config = dict(
    num_hidden_layers=14,
    d_expert=64,
    moe_layers=[0, 1, 2, 3, 4, 5, 6, 7, 8, 9, 10, 11, 12, 13],
    routed_scale=2.5,
    balance_loss=0.000444,
    optimizer='muon_variant',
    beta1=0.93,
    max_grad_norm=1.0,
    batch_tokens=131072,
    train_tokens=620400000,
    dataset='wikipedia_en',
)
Below are experts of layer 10 (counted from 0) of a mixture-of-experts language model. Rows are named router (the router's row for the expert), up (a neuron's input weights, with its number), down (a neuron's output weights, with its number) and show model dimensions 0-255. Each number is 128 + 24 x the weight over its row's rms, rounded and kept within 0 to 255. Numbers have three digits each.
After each expert's rows: a language model's description of what the expert responds to; "comes after" lists some tokens at least twice as common just before its tokens as in all text. This comes from a sample of Wikipedia text that the model never trained on. Tokens count by the router's weight.

# expert 21
router:115094121105163134106100139106128154156137095172138126089093145127120148072133146153133119140108119147128095166076105086143171131122146097131125102148099120146123104172102127165110127129117105144164116126160095157102111136113125146154124150142113126105102133142150094144085141123098128135161144101117153116122158165103117103134124157114156092108133128153150122168135101125089130140137154190124080080144137118143145104155107083145121089159157072112120119149142103121156122104166113145171114165124136149097160142123136154111150134112173135132135152156112158130144149170127141162110127158159104143162170128130166154110121095143077114157160129155130117061154132088110117099155110132101145140133136121102120144143106119084125097120106082102121135161096127105149163140119125
up0:133124045107109116124140073125147119101129119136110131109143105165118106163087123116169084142142109136137136120163151146136123128141152121086112122111145094143200121141154100107162132110190146115153132104139113172095119137109158155149142122099121122077074106083176122118129108146160124127145160127137108124120114123142181093130160163116117177095153149121146137128144127093095119134148134102102125151144117079128135134156117107105123128126136133133125115150145122113148093122160137138112154125110127120107158131149083118174131131147151132094114107089136121086136120171145108127117122122109132122157148109100139144158157095100111170165128098123160150090155141123122111116100129139119145111091140192140157119086094149133125186153124111117093101143123087160126143104165147
down0:140138114135105140162143099142174107114134139150126125097153127134120150103116135085132120166116114142128145142134144186136096165155114110157113125116175144143153101130079104106116112133180138116115166148086085128129148148132168103076169144072089135114135126104157130136112100128139116105138117132105155110097100089132133137141167145175130116136141109160136111095162160080169104187109119158133098121094125141124116101127111121136165130170104129110147130164149123175144106119126166126166085099126141163146127101165116112116118143116116110113117134145143124080104159152141118146146111113114077128066165123156174084096147178141079130156090112138144090112108110149124122122113137153126135120105151150149131124143103145122094122144129126128118096087107114127103172110125114
It responds to: Table cell values. Numbers, units and closing brackets inside table cells and lifespan parentheses, such as 0 in stat rows, lb, and "(1958–".
comes after: " |", " ", "1", "2", "0", "3"

# expert 58
router:149112087108142157167102156133164165092125103115106138144147133127131095120132099117156117114097125162143102106124113139079156118069138086153129117099143108126200142154108139128146124162104103102115134137128139147108149126139125138146155132118145139118161102081142107107133142117117131129146107103126106107148116164184123102192154086114135096117115166135117156132126151133154117115127106113120135114106104091084152126138141133138097118064149122168130163128119098167135130149114105146164155122143135122110140114108151140154151082111145165118137120114138133150142131184097136128141109127123154152112123164097149132138132160104110122081115152138111186100089137137110125116150149112139133078112140143156110148076188137139150099134110086124120093125107184166168129102114179
up0:119101102154135132122125151133109143121108130151146105148088124145106086117100179136144087156102077124068172134147115162119138111149140115124128100076119128178115098130141160129138134132081074122123106120102141135110105139108124127168145142117144106109107120150179165109163123174127144136092114155178145163097117134168101140107132151146113140132145139165156160153118109152081103098118120157136139118121146143116124129123107108126125133150142083108184126112162128137159130087102134149144124124134121109110113084093134180141186154145138145120116112141122079149125144159146149102134106191106124139147061127141141096130132134123155114063141111116162124135134132107125149154104093129103136104127156130093108111097097183159137135141147111128112127120133147132154129167106164
down0:111140140089119058126115162118135127104137126142114093137129069086136114155146153128174125108132099149147057096132132148089149100126146140111159152128101098096157147093092161131123114142132136154106159127157121137180146126160142123135153131118159133148131145107100097133139161135170127102145109127147115131166164134123146099122091120160152157112138167164131091129158148151118097123119094153074124099155124130152098090129156130152136129166108170114100143106146134089100112126118108157126175136143119113139096150156103169114152119118097116105114157119103121104167165139124124111106127186136134103112116161139092122163127196127098145140108149120087107139151117139114132113100090130128138106123147043116133104145134146111140116118138133101091092128152135132118134155116155
It responds to: List bullet hyphens. Hyphens starting bulleted infobox lines such as Writer, Composer, Release date, and pipes in election tables, plus website and Registered labels.
comes after: "\n", " Candidate", " Title", " ±%", " −", " +"

# expert 16
router:100131137124131124114126156124131121095129110166122177141148072096108107153155106140119170143176141147131119120093134133137125106105133105078143104119133164131105111133104110118114149116110169156136095129112103126186120148103133179133155101148136150139164149154125117153125127106104132155167151158139131111135155177169156135156146130079126109123131103114106096180143163116099129121146137100143158131103138135145158078118174141143110119138105098100133107175137158106108105129083097172128108160136083124095138133168120103125098168137148162131107121086156127115095111103128079116108143168149126131118145138122130179106099131102102108113160088121101098072123148134114135107125144118079154142132107099121139124143147158159148127080185158138130142154151114115157095115119137
up0:107138127110113147133128127137122086110103101139137113100098133106160109162130185125135141093149123117151174126131114118125127084120146129108112109129103132073153131114133149175100155131125131157118139127105113109146104144107115137107132122119120141084162128140149153115102132169097112173096143140180129165113134131106104154103115140109086116134131216154089164150133097089099107148125145168137120135136142101127145104164147152129111141133155146145166105141128167116130124125137101102084129161140128100125117107113137083129197114125197140129121119078164140086106122102135162115111143130157184136084129094144108150114160114130135152112116098079129115095125132125153143123090154109120147158129142120091174114118121144114153159113113116134089128099199123122113124169131105
down0:098124118121125098156105109136168099133154128182130121118107152122086132091155113085143135122100127144159105061120092136128137156126171155142079158139140148149162108112094138123120112122145095141122124087102128130115111099118132119130170175114140147105126134126164093142136142126140116053154141120111115123150132110119154158189124092063172129131126107105157152139137138140149137133119152071089101137134104166105129134128094152144117146126104129113110134154130095130139094097110116155144174130094085153121127095129096149106116147154092098149160163114084125139123138122113146141138161154175156139099151168131110121135139161115171158131127149121110125102140185156105130131107109151123140128138128074120088095117154143114095160163111119134165167122120117117132128171130131
It responds to: Clause-subject pronouns. Subject pronouns and relatives starting a clause before a verb, such as It, he, who, they, often right after a period or comma.
comes after: ",", ".", " The", " where", " which", " that"

# expert 4
router:138128123132132067128110102120128123154145179147159172096118140123099145148164161084164119070154166108133159147152087091111135146118105093115157154104151160102111115138086134162159111174136121146154124119113092120100147142096156135176130132100102164101118139115173102152120083160127091102122111100121121118137126118151142161147096154142183089095116143191111095096172112105130163101149118114122093133151131151124121134137111108147115155112119149109110156157104140162096141135148172116113126132112138117149099116158170141134127115152153104110072111136129155111153134152096127121171115136142134172094155098122084126114132124100131147157186109110156120096119111126129169117140148117144129117122178111102144123153119124096118106141132091112119111125142157134129103132109137
up0:151122140105111105163110120118105142097168142098152189105153117159129114127154154108133169104134186130119143077143128134158142127127124109161109112163079122101088140127084111138133114127123119148154144132070112107127156134133115137131097191133122144116165081096143139111139144139163106102107100129140119107114088150153110154112141132132124132080109150118180083113123124129101135090101117117084105122130123156125097132129107157112144125101116150151145143156108119147115106199137149125115154152100119140154132081155134127145111129155112083128138131138121118126137162137124103133165151196144106110141113130176123146153098157168140150076088093122169118096139127142121170120156143142170131115100100161127102147107113101135136142168131127126122109146158187110115106152137096
down0:134139140157119108156124062142119103168088097150149088125130168148160121149109124085140131108117097096129136184129086124137171167120124105128119078140116169149133120147101122110126121146158101140110103172153159129114139134140115125117111098116118147173115138100108127174114109157145110151131081138134122109103157108156101130098134134131133160131180147121100096104121119118119165121157163083143139111100178084130113094123148114154094102101141121095114125116110143132126152127123148129143130120120150088089137093116139194125121165113128113110127118156186140139136123128131135139104096151111095203154134147172115106089100104162107211124126176111111108132142167111136151118142128131107126117150127127131163088116132116124129118123120167132158129125141131108085115115100125
It responds to: Election table headers. Column headers and numbers in election and sports result tables, such as Votes, Candidate, Turnout, ±%, and years like 2022.
comes after: " |", "|", "==", " not", " were", "==="

# expert 6
router:154134117087125143105166119152178152091123118146169081117130114099069130118114145158172079136091106146126142134145103151122119123113155104125104120127137110155107145153125141111147104096114084112104139110084083156133133140107152095132150114109088155148154121106141100124109116158119115159129141153099104137105124106145142125152163157153175119157086151117097124148148106158157145136110116152156131099092141128126098088113092161115111095118119149170106105074121134114148131127158176104120127105122116102089167136091160131105123139132103108150131141113138100140143176151112129080141106128130133127119118067103095097153158100089165117147119110135139132156120128112131160127126131151168096153179104116123134112150108175128126139143119172093115131105151152139093188121098150
up0:104135113137111133142136124132110127066137106126146169109136140101104117107139092160090091113160070157138185109185139098136148128135150130103097147172121128177115123103091116155081153098140096117106107099112119141163134133124130099160146136156134133095153121126094114106101142122098106127150159137131160125130116110143090117126110137147168133057082169132106142172140134113130131126122130145099176117136148163143135104111111102142162133122150141159106107126146131154124121157109122117152096154112127107119163147115140131141172129138120146164153144115121180128119144091127148099167197114085178121082098147125145105105083119102121129076076106114173091135127094150121115134137088122148118132139132135117096147164137152105144113122171125130145130137124132122125113141107092
down0:110113117121111129120120108117088135111093125121135125159140122137122146120109130137114147126154162163116179185119100118116181127120137121118124086108152139091136112119118084148144172140138152142104138134168104146103102159151114129124104154117108104118137182142101181122103173105116121135096174061101150124143139172155127133128156115146168133135161128122117142130110144091103108147096141173133100162122146117109079123108139098067132142128108111097149095149133098140118117141167133088133117103194144153158114138125138152115164121121125157115115105110152114154126140178120110122139144077111088117124092111093125172143131122114178165102140131156101147137134078104169076119144158162138127106105137119147092140141095160114118097132113112123136101106181139116145140163133126
It responds to: Sports positions, roles. Football position abbreviations (MF, DF, FW, GK) in player tables, plus word-start pieces of role nouns like curator, chief, referee.
comes after: "-", " a", " as", " and", "|", " ("

# expert 0
router:173123122093126148128109121116106130108135146161112137130083123163132136129105106097157180120109161121108082119113182100179131117119096131114150144140078123104103117087159140091146152067148109135152116115131144140131080100100134113126130151123107157151096098133141125136129154110174106117111178154123176178167126102135108128140161157105105144160122127071142133128097120093111109101145149127111104113164150139101158166102161145115139170105094136112160064096187155104126099152119127150113123112153123139121187140082126147101094145130118131107104126132140166138089105104146142144156118086137117143170112153151110102147111149128123119078113130116131118160132148110123146105136139126111133139082137094136116107152120120119140147160123142156152131090157117143151136161129109
up0:135135099156129134140158106124120129134128125090100121129090140134166100105128105126100128106138079174140113148123145116139153127138174149145123090111123088116095131140113107122142117071138139115135119126134163143167116180089124112150138098082182134105126147136127099145145143143107136097057120149147139148133147102185098125146140116147107171115119082151089156121119162140135129114119133121116179150130149104113155145124152116089110169132094147081115125116117121126094123101128171125109127137134146129124137110088086132079097155122089161139142143134118131150106133116097139119166134129143106171103120156157142151179123084160147115096158106142147064142142118116125144121164106138159149158197105078115107122089108120106145103149133126147157156131142141161123169130106153
down0:149115100125110169129081120148143096103087139130131133125108099143108111127130132115110177156054115114099097125117159116124160108080148119130128116079167160120097129136128170115156142123118100121135083147150176105115115118119144116145089178115117122099117143096117072131138112111126139146150153112098103082147127109105145131103125170146147133147139097149147109145123196152144134177146107132112144137138161165116104164081139143121173115162107145097223120129145139148115118155103157132115109163122121119128106154137128158150147108170107142132156141128108169127075157112157101118142152112123117139108116131157123152102146147065149115101126143118133124122121132124119161152132093111138073128117151081146135150116132164140114125149097135130104130145137113142134083118106118
It responds to: Numbers and ordinals. Digits inside numbers and years, ordinal endings like th in 17th century, and quantity words such as several, four, first.
comes after: "9", "0", "1", "8", "2", "5"

# expert 33
router:115122151100140147191162163107124127137132120161150138126141106181106090155119155153131114110116151096111128140114157119103124118122133103139132108116098097150111156155137164151170087121131166111105115142136091086105129099094120135126127163118117131102086129115133116099119108127114102112132153098134176132143120122154081120161102152080085115135114102139141099147126129106128146163106129100100149139139124111071136098082110152137120138118130181162097100146164103118092113155122163132121151179117114123154099133157106155110106136168151145086125123097120133139147154180140171107102104119088132178141125109125121111117101144141116129098101160097125167151157104131137163126130159152141123137162166116159163105157096103139142181156159115138073094140124143128085137154120114
up0:120089114091131124124133116107136114092108079133160107127110128133124107133117154176151142184153097119159145101139123120146125153135126139111147124096131158144113140093105110150144105092151071139125168133119116114148153118132117110112193116147105134118170126109131126168113048131152104136170133098115133154147130168103149132090144121133068143131112118110122107090107128148089083151132145127143116173162103099166117113126137145145154098118160133141105127095094109116169152124114089111125138159112138147151111121136128108121083112144096139139145192075149133122149154138154114162166137109091105130152111122064114148096125156158138131189089142148161120138127146155088125151116157162127130115148149170158127166131099143105124140141125115144125134136153167124095147107126151
down0:127122103151155083141111122140140114081098110155137096143123093155156076148138115111097117118154121073130114097146116121141128153119120129140128133185114152156096129109142161130126118119177106134140134139124130146122119145143155123101165166053122142155177137104116093161119128131113123109172150137144132114112127121109160107129149116115129155171103128103148121111121128126077104109129177128130118112141113137150088106125130126146119114116131149103154196105125122094150148104120112175116131113124125096197103155137142144154093114112102156078122101122140145103102149110137114100112171139117110097137083162143118124101180150137124117134073130143110130112153165140140126128119122128094147107082164107152138182139124117089082099139142137172164150132174137128116150081150160
It responds to: Leading digits of statistics. First digits of sports statistics, scores, averages, heights and years, as in 6.68, 25–22, "6 ft 4 in".
comes after: " ", "1", "2", "3", " (", "4"

# expert 19
router:094124100141137130179171089164116142096136130123140132113094176115077151177116146119140114113158088094152126111157131088127087108146112125141156173112130117152145165156107081135156118142155107142114126135142105081102112119118109107133154127098119162136078135142115118111166080179120108150107134121156127124151111101130116144129104129119152153115137166160123161135184137140125126137147085109122141135150140120080156139099104161147096165122143125119130104143123140101105113118106145180086115133157125143135094153130111107114149135118103109135126136105159139125125100116132166113093155134108117180094118140115091132132149137111167108182159152092162133192117075155148106095113151127114112139142131137135152112158108109111101142089102160161095128137126148158092102143086116
up0:131144134121128085161150105137116164152115162164139111126101110176161116128155141107169152096157143159129142114122109093151168122141157136115147139123126118158147096127143158092137103132142132132133203099122136106142105122121131103124149102124105153104097099111089110170106114179117115165123114120112120151111127132115091120111110115138158089149113158156106108136153188147117114158105106122098120139143161133110116141162122101138134128101107129115122095181109145158089154138069138136079116150100127106123145168117116111137188137151139146145141142110112115138105141122115139130162131152085132144100124126163107155145071141159142131077157155115146101146119111139153152108096136111125148158111128130145148129125088166130145099162194090099119160112164169110090104129098088
down0:141154110140140116149129150138178096148117136108064095143119108135120160116112098124136095163140146139131126172136126156135117112116105130147124101135103129099169123109157134102106114122075128145134154136166174169133185137136108149163100139134122136110112118131127147113128169114097184117126151135117099144116144158134076099109122109159097145141172132119108140132143112176148111130148125130090125143099113103110178171099117164102156130159133132145141103069092144128115099128140108152086121127101079117129169153147127143113102137158104152137178092131129118113133113102174120109108193105152150084126138109134153062069094100118144101131107159144128119139186096110107116113109114127137101141155129136144144149106121160142129157153085103119143125150130124137141098134155129
It responds to: Sports tables and competitions. Table pipes and line breaks in sports results tables, plus competition names like Cup, League, Championship, Serie, NCAA.
comes after: "\n", " Team", " in", "===", "|", " won"

# expert 23
router:155107105174143152103139144130134097144142167150144177129135106102138134123126151093127165158098098154134135122090126111111142122103145087104143125128115134145107139142063154156144115136142149135130136102144107110147115162172129142128169126141145130127092073098112137134078111131180126097146101089108108152109109107131148129140125075123104096136086093153090084093120154117156147079127129154114120138172142083122121117103106113138140125141138158101109119131126121137121107152168134139100126150128125143091156091124079152107159127122134121150116161119121127120094112125139074136114135086103151140146147119126142138145159140084156145170115164146117157146157138121081116118100144123144184078105152117102147144150088130117088112182128131116126148111184145185095123110107117
up0:141110132096141110130142135135151102147101055128119151187088144093177082148143118108110159147116151188115109126122115126133114151133117136146109104114097154139132082112143150122112103118105121155102081115156147099141125122092123133112085159145156079153106120110142139099083145075144125129137136163119131129157106141120058112138145127184161149127146118128088108121140152137169124144157122130128152141105098138104131129103107144098162124139139139110126142125136151162115127133167116149144121086087160129107110128120093132134153138134071166124161141154130106138120126109122160077154134099076139118142110109160104133134133172118096134132052092118149109169126107132123151147136092115133127117098144167111116108103137163144124094107120125106129144107164114114095073132120133
down0:122119124129129131082142169111072145153142125146101118108162107152125107135155129145155103124163129177116108101134121134130159175135143135127097133138077124138146132097105165113173138161102151149138114120128102115064118099150123105156105135133143160158134125151130111109124122153087129154102104149111149089117120113121147136150156142114115128160147110107126102123141132077136192120139141092123097145150132146118165138092140148105123113133144122156124168150156096101117160089095167159150163144094121134123122131161111126153117083165115091149106167116138157091142134094113080173137144151125063085115158129151113085122117121150185156109134151171142123101150092119161174153104093131149128118097086098129126126120143097111125105070094110131111120135122108118138134134140132
It responds to: Line breaks, month names. Line breaks ending table rows and list items, especially in sports tables, plus month names in dates like November, July.
comes after: " |", "\n", ".", ")", "|---|---|---|---|", " on"

# expert 44
router:128087116117145124133084133125139137140109156096126137150128114087156134166086093084110143130102119092131122111139092135148084124129187121161165073125090128156122146084149111080095138118111134118158168116159135146118117093131138119147112130155177118112111145129153119144140115110107119104117170108118133099177139126140120113093115112124119134150143143147107157129135064140110128112173136089151112133158131103133136145103133129148170148109113140099167089114077099128159124110135128172100081145105130113184110125102169147130140113133162165145087120143131149165130146144108128120114138148197140148099107155161167109121157126130124156138110179114150155105135135168070151106097108147106137131136126150165120127156138107080104107121140157131105116130121142153115168124118158
up0:115150129148109134147076111092093132135135169126131111122100108110106105116139110146117156118125145139116140143178147186127157125100129088112119151114115061105093157116133134181176132126158117088135134128151127089146163074114071135140100108108111130159183134113113129132122128087161118126120165146154111169123126151135135148100161122130148132167159165152094098118133145084088104132140132097141125081137120142139108107134131163147145172120123126160093153119104100144171164099182165126134169090122086137160154142066153134152128106094175111116106108130150133130089123141143140107120120106139129134147086160091150108125165105111129146086116100137119124138097097152118128145113097109146154102115131109132096119149140123140151133174136126107107139113128158104128118129126158
down0:167109131135125163107111152109078160113135117160159121144148116106142132158088119175141089124139126130143138143106137136161168141149115116126161162113142161136142122096132130140151130153133139137166129089130086134103095125134136141091131168111133140132158090123102126114118114117169180142142171097123152140151117122118131144080122106136142124133178165138116070170117149121135126153082115151109137158136133126122130122161142160150164103126130144110153126124153080113148136156140097125143085134143151137131142156149148147145104111110147114102107108077126136106082138130066139155074121066083067126122126159152113162123111137142116138129109106118144105124106120074147066120101166093145159138152159146145156102108121088136110124108136150093112117121113174163123076115130141
It responds to: Number separators and symbols. Dashes, points, commas and slashes between numbers in scores, records and tables, as in 2–1 and 8–11, plus $, £, +, −.
comes after: " |", "0", "3", "1", "5", "2"

# expert 32
router:181117129128120173158165130105110151117159149106134099141169096161143103134099105165116109103132140102129114122132119107108124103114150099134124133138103153136142101117135097152101176129153123102084107093132178096157106113110162159124167103141135126127112122098098177112090118098114133125140138125100182105132098126166116116112110155102101129162140161163164138106115120083113100123108159080107171168116116151142182142140167134117145134088151134122096105115149121134087162155143082125145165140112141113139124136142162152138120111168125145086116117148108130155149109143123109183133135133109114148148087145128123145102088180150106091143087126150135138120125109138143142105110099144142086151129118125187128159115140104137149145120143183105145116139130113150127122068100162
up0:091106148090127140126099116073122151116118133106121130133113116140130106124135123186166102113137156103090118108106131179119156134113141081126154112129100139108117141140174129111133159119127138108124132162060162153151121167153086119149063101153154135217142142158112108094134128113140088091128133172156080140127089102090147117134133150157122172142115171101105103172139142087130159101108161119127113143131127108107145129130134138111152105118139125148139106116140072158133153129074102122133132126140133137076154069154099108116118131121156108172145108115105156166153121140129120145134154123129143133122126097107136175136132152113131112139141112119127132098106119141133109132174135091109125125158099128132162131110131150155122149184147096125126111138130081155160122150143129
down0:136138175077119106107108171097145127106146129156107133096159109102119095132140112135135118130092109140144163121136110108149157077114120113128105112116088131190136144128141154157081141108141133134094125153141102127110132107135110153121119117121100142146164127125141133081159087139131145109134146143077122128119130100151111088112153202148149153144084164137108104085139123160189137156139080163112159114164118123078113074125133154123134141157102150153107142102167126098100147147127123097155144132103083143107110118134120130142146134130107111132105124159142160146154123108132149106090125162149130093092124116136131130148111112135165171133107137108141161155164151138127088144124146118140143156163074107113130139136138165116148115131178120126140103159115099168058112161134128
It responds to: Digits in numbers. Single digits inside numbers, especially after a decimal point or in DOIs, scores, percentages and money amounts: 10.1016, 38.66%.
comes after: " ", ".", "1", "0", "3", ","

# expert 57
router:138101121136138136110159122098163113119127138123148109112128119100124154141111130128109148145128142162159166098110140107102109092154117080126132134119149157135148119150102152116097101095085142120118152128100129086122129127140135138088115181124137165124172095119132103166116089166092117137109119122140075143125111144129170089172131120100142112161140129145152137077134128166096083172106102156144128152089102113071139109163120127135140111109094123153125159145100129123118156127148159090124139137139123191188123151099140092140145113106097129121131131133074112129093134170129149093144149146091131097148118126109102145105136140142155118111099147137162168140135094107150169107142183141136175133157126126121140162121115100163094127148114126126087134096154160143079120143087159
up0:102150128164108170129144174139162095124117110096124131153150125138133149106159161104144111120092102189144117112060146117168155140120093160113146147099108150105108112167116136149093140113132109121140136165147139105126132114137080136116106108152142123125153145188153142173132113062115112115119125105153106139160095117092152134179140136137124137133168123121141130095115119083114122144170152109146118105135119152163162170139116141103083114115122108135171148144110131135113119105092172130112136106105109153142110128144123121154094079117127201116130096138151109153095117138149140087141124099138117121128162118111104114126177138140115168150099096102106093099165104104117160088148156089148117102131114096151131136119141133129114144090091109102136115150128160102119162148147145
down0:106125114129142119167127103125124135113142117099139126160089110111123100166129099172105145141137143128105114128157135115096130170161116142138112091166156114158117155108145168125134151114169171109168099113093159164146118147137153132151165153120088140135083145113187158122134095152179149110131135122142139133123119101131102107094095106120116096161114143103144134168146156143134156140102112146094118079133134124092115111139150098143085082143109129135092097105155124109099133168135104149130170136114179098125150125147094096091184111120110093124159116166152146124173098084140131102135147150114128127134115110168100110116105078152095128093136145102136095102126122171109107118103123146139142174152111128169128092115113107122144119118122133126108165183089113110153113150134126
It responds to: First names in tables. Given names in tables and lists of racers, players and politicians, often after a country code or pipe, such as Daniel, Max, Alex.
comes after: " |", "-", ":", " by", " J", "="

# expert 7
router:131124118099129090109151112124111160133160114106103112082162128102087126124094154153104142102163112185124138155135118162128125172147147105092110144129160105143133158112127151129142171128138115132172104138120181129128103070098138100194099124081124169147110122151114148119148120121133131158126133083164158124110123079132119117130171137163141145097103164138113089140117171106161153103130124096138124138114144130174114114161103145130137103079136127115134132073150122117127141081084147083120137090101100094126124123076092171137100141162091119123130139159158117102135137161159125119164150128115102121110134112169123130133154103112129145153156080117125135125145090157165119143131112149126142162087126126127114099129108142152105159159092123114162163114140152141121107146148138
up0:138130150151131079145130127139176131154126129156095126111082098144110113123121105122174153136152150157139121150145147138136103156148132132185175126170115152094149148115146077139132134099089144116161133119096131170141125111152128176115146116131124153102151098117111102111113105126122139061091112133129125124114082147101084071140157101127110108140116133115099116134095102123096131141140123134102094087108150121163106147130127128131153110148138120124148153112116160165130136139124168134108107069115112161164086093160126141139128119096091115108122083154128125175135144133158162076158165162146155103088113127136149151147144126120166157093078130121122084125108108127121136115101151133116142155100117140101108183074095154138134079132095145112141126110103113123127121097118139
down0:139140138124117110119108171112138097130118128119145150128137131170112145139173158156115117120110120160140126102151165154123087106147137135157121103141106131128151079110146105099155103117152119139130131144128132117093138116103121147128088104132137150096127097130153103114164164087147142085128137140186191134138141139124126121174127111110136152112087145150130119111076097111153126106133151118114121147117152132108127103127165114149159160171132169098111116099077108108131133116176102176153112111137104113085140127180160140109090124128100141097108136096130153122101096146122133096119172122126161132115167124151155116128121139092097113144158068129096105144122071102156192128123122148098149173126131140128158150118151157190155127100154067167114107133113102112136141132134114
It responds to: Capitalized word-initial pieces. First letter or opening fragment of a split word, often capitalized after the or a hyphen, as in Re-formed, S-tone, Qu-aker, E-levated.
comes after: " the", "-", " (", " a", " \"", " of"

# expert 22
router:112073134089148149168090120115101120111099100137148116120142135123170102146195154147160137129102121128118077116083100153118108101123150141117151144124110098089101161165121162155155095173128127175137103099153090106097089105157118131131145114085151165136088120145147107136178185156122105120149077066136137131128119117129131127146117076115149103126141134142130127145143171125112126134116163130137128102145098117127166139092110172119131134112132179163170113152147174134121116144118118127127118139112139168145140121098140131095159141136113166116111124081128131110129151084128128139101164121137103122097110148102137163108121167121165120128139097150101149112138130142119103157129120094167137130157182155141085110139101108164120129124100143104094154124134132148103109112104133
up0:134118129132122138121104113138098162125136109071133166172083137080164110159153110132115155117126149118171119149141141125158105130107093130127106173169145122189115154113120119128133111131143168146118102116131133077154116183098100134142126145117168111146114118133129089131104143143095142100107137138167117108117140108121094115088119117096168130161124152110097140146149148092141164128091149113140090130142125136183143169103146127140134135101157173127118077116144129143106127118105161119130096122099138113142140143149135136151088159115079156114124119138137142142088158144142132111127149101163157132123142170127140166097116138071122093117103141128066135132106129117119105131096087141121121163139105120099140094150108072078132158151147128123156160115155113113128189126135076
down0:123124100082151149153134119108148103104091150142139110074118100099138154166118146101123127138077127175120130095085123158127135125101149109156117107156144129119150140105158145116167091197121105116099094146137120141061152157135113172095111115140086115128146126086137109174136163110096158137158101113115121138088168133086126116170144158144148140144121114104138133136105146121126136123149152110105172094100148079082102119169129152126101148143159144112134141123106129174107134129103143138143136157102135140132116093141115118122126117129153113103151106091112117143104132122099136185109106109126128118092118122139149149121161117156132158139112125125085121104123096122132126153132162119119106099096174115124135116112144145175139174146106144152093185071185121138128099128133112
It responds to: Table cell separators. Pipe separators between cells in sports and results tables, plus month names in dates, such as July, December, and semicolons.
comes after: " ", "0", ")", "3", "4", "5"

# expert 50
router:166105150083114133144186124082166148126140153059125119143114112113108118126068097140113144153118130118125160109134148154075132128149166114141106118110151122151108124120093131125125111122119113144150140132147115157114133133162108115125081186168131131119130163126126129160122149127117130136094131121120118102130096159150134137147117138152115139133112128135142147129138146130140163100151147062141141123158128133113104103153135137128139173103151130154127119109150134165139135119168132141135121132092157121101156116132123131091154119167087144104130145135141157149137130112082146168096089104134108095145159105168126112091153134095159069123129099157097144148048090112093058163147132161162104116156107129144110158127137153098114119106101111103177162104152122112093125126172143
up0:108166124136101118139153187146136163143109129153097137138101128154148138126147135162205129136115137141168120138140120120132108138132073146154108096112080091123132101126144146141115141102159098163098146170131123141111141149136089084132125153119103187151125159117110120105153156163118147134119126181116146116127117100138118106165118135114121091091118158132100148105153147146084097124148109121117080139188119132075119148113115135092150142133127121145136124118170118124109123130139166122102117122123150132146127124091116138138172122103140091152103109106136135136123152096093123094102113135137117156153162143128159111106183126164174132142140151143081122199094107114114112139110115093071144138131100150151082118098141155124108071123100138126124129149161117169113138157140142
down0:149105077138125116140140139103099148127121141188144118143153096101116124109120186148132126150138141138167113166061102125155144138105094127153131129147111141114149132119131120085140108106124109086144130124097118136137124141134142129159101128142150143097146049184105105143147142122067146100202160121175117126170131140096131121118101091097124087149144098140116110129134121122156124113156074176161084130150182134118142147117100095095099154206112118124123103118112121075127145111108135137120144126144118152122161182115098166077170155116095108127117124127136130120129133104095158126122144154131150140124150135148134138137127160105126151096111094145158098091118156120090138133139128157125107096121127130137175112124112126116138145121148127131138139128128144143133112160159135
It responds to: Prefixes in science text. Word-start prefixes and modifiers in biology and chemistry text and infoboxes: inter-, sub-, non-, primary, Species, Phylum, Scientific.
comes after: "-", " the", " a", "==", " of", " and"

# expert 20
router:120127141123151109177132151146140108143108092128104132090143136174128127102103141124109102158136132138113114160123082112115145134110133166103087135080133150149106083132120154122111098133134140136124154116152117132150112071110137106135135094100181146189107112098123100102108090136115105092128096139130108146089170139124151133127149134160137119121153111173191137146123151141176154085179176090173105116150152168154175139139118122137156124107139159125130160143121159115108153127137105141152100103143119107111168104131125164120131163101154143128165121118172157146112047105150117119120160115122144108132097132102099142145170104109143106158107122113163122140090111139117103119102109097146167128090148081100110101139128104102139127133112147109130138099135149151138150129142110
up0:122136154155124114124127144119144166187175110125115077127094108096164092119112130126134157150099121150176110153157125165136127149117159113125123126141103111167113105117102134115129145104111122150127102166127133142140134149100130132112151123110127164131119081090102134154115081133124115136084141076161094083095153072132150104117107110146103166119121101112134152110164117130165121156135146165168113078170178145139112134165146121103126096144103136067136118141099090165127141178113160102149148093124123137145144160111131113151121154120122110135134110106104116149090136124164132162131078100166098159153138156124175157134155160111153117125132152143126120100121130149097107145137142103105159088126139117137065158131170118113108136123117144122116136122073127141161125105132104
down0:155144123128132129149170120210128120113062129160107129075165110132162110134116156145103149147143127130098124104124113073104149124124111129099138086142137136128089106107078106136178115142137137134146148090159089103158117124153101172125127104087125147043131135105154094105133162112122090156130163069138113150143106106100134177140117127128123139138108096135129117117130161115125122134113111187109116141146163140148136111129148129154168167172113147119166105125150136115119141167130111148152123159117157113132110092174156150139109145112135087151141097128160163079163068094136126117122110129118177184118171137125145161146133112123143100113122128147131135117151100128151135123127152153139140143119115104113095130115163155116107132129113152107143110134122124136132137131110112
It responds to: Line breaks and markup. Line breaks ending list items and table rows, table pipes, and == heading markers, especially in footballer career lists and infobox tables.
comes after: ")", ".", " |", " =", "==", " information"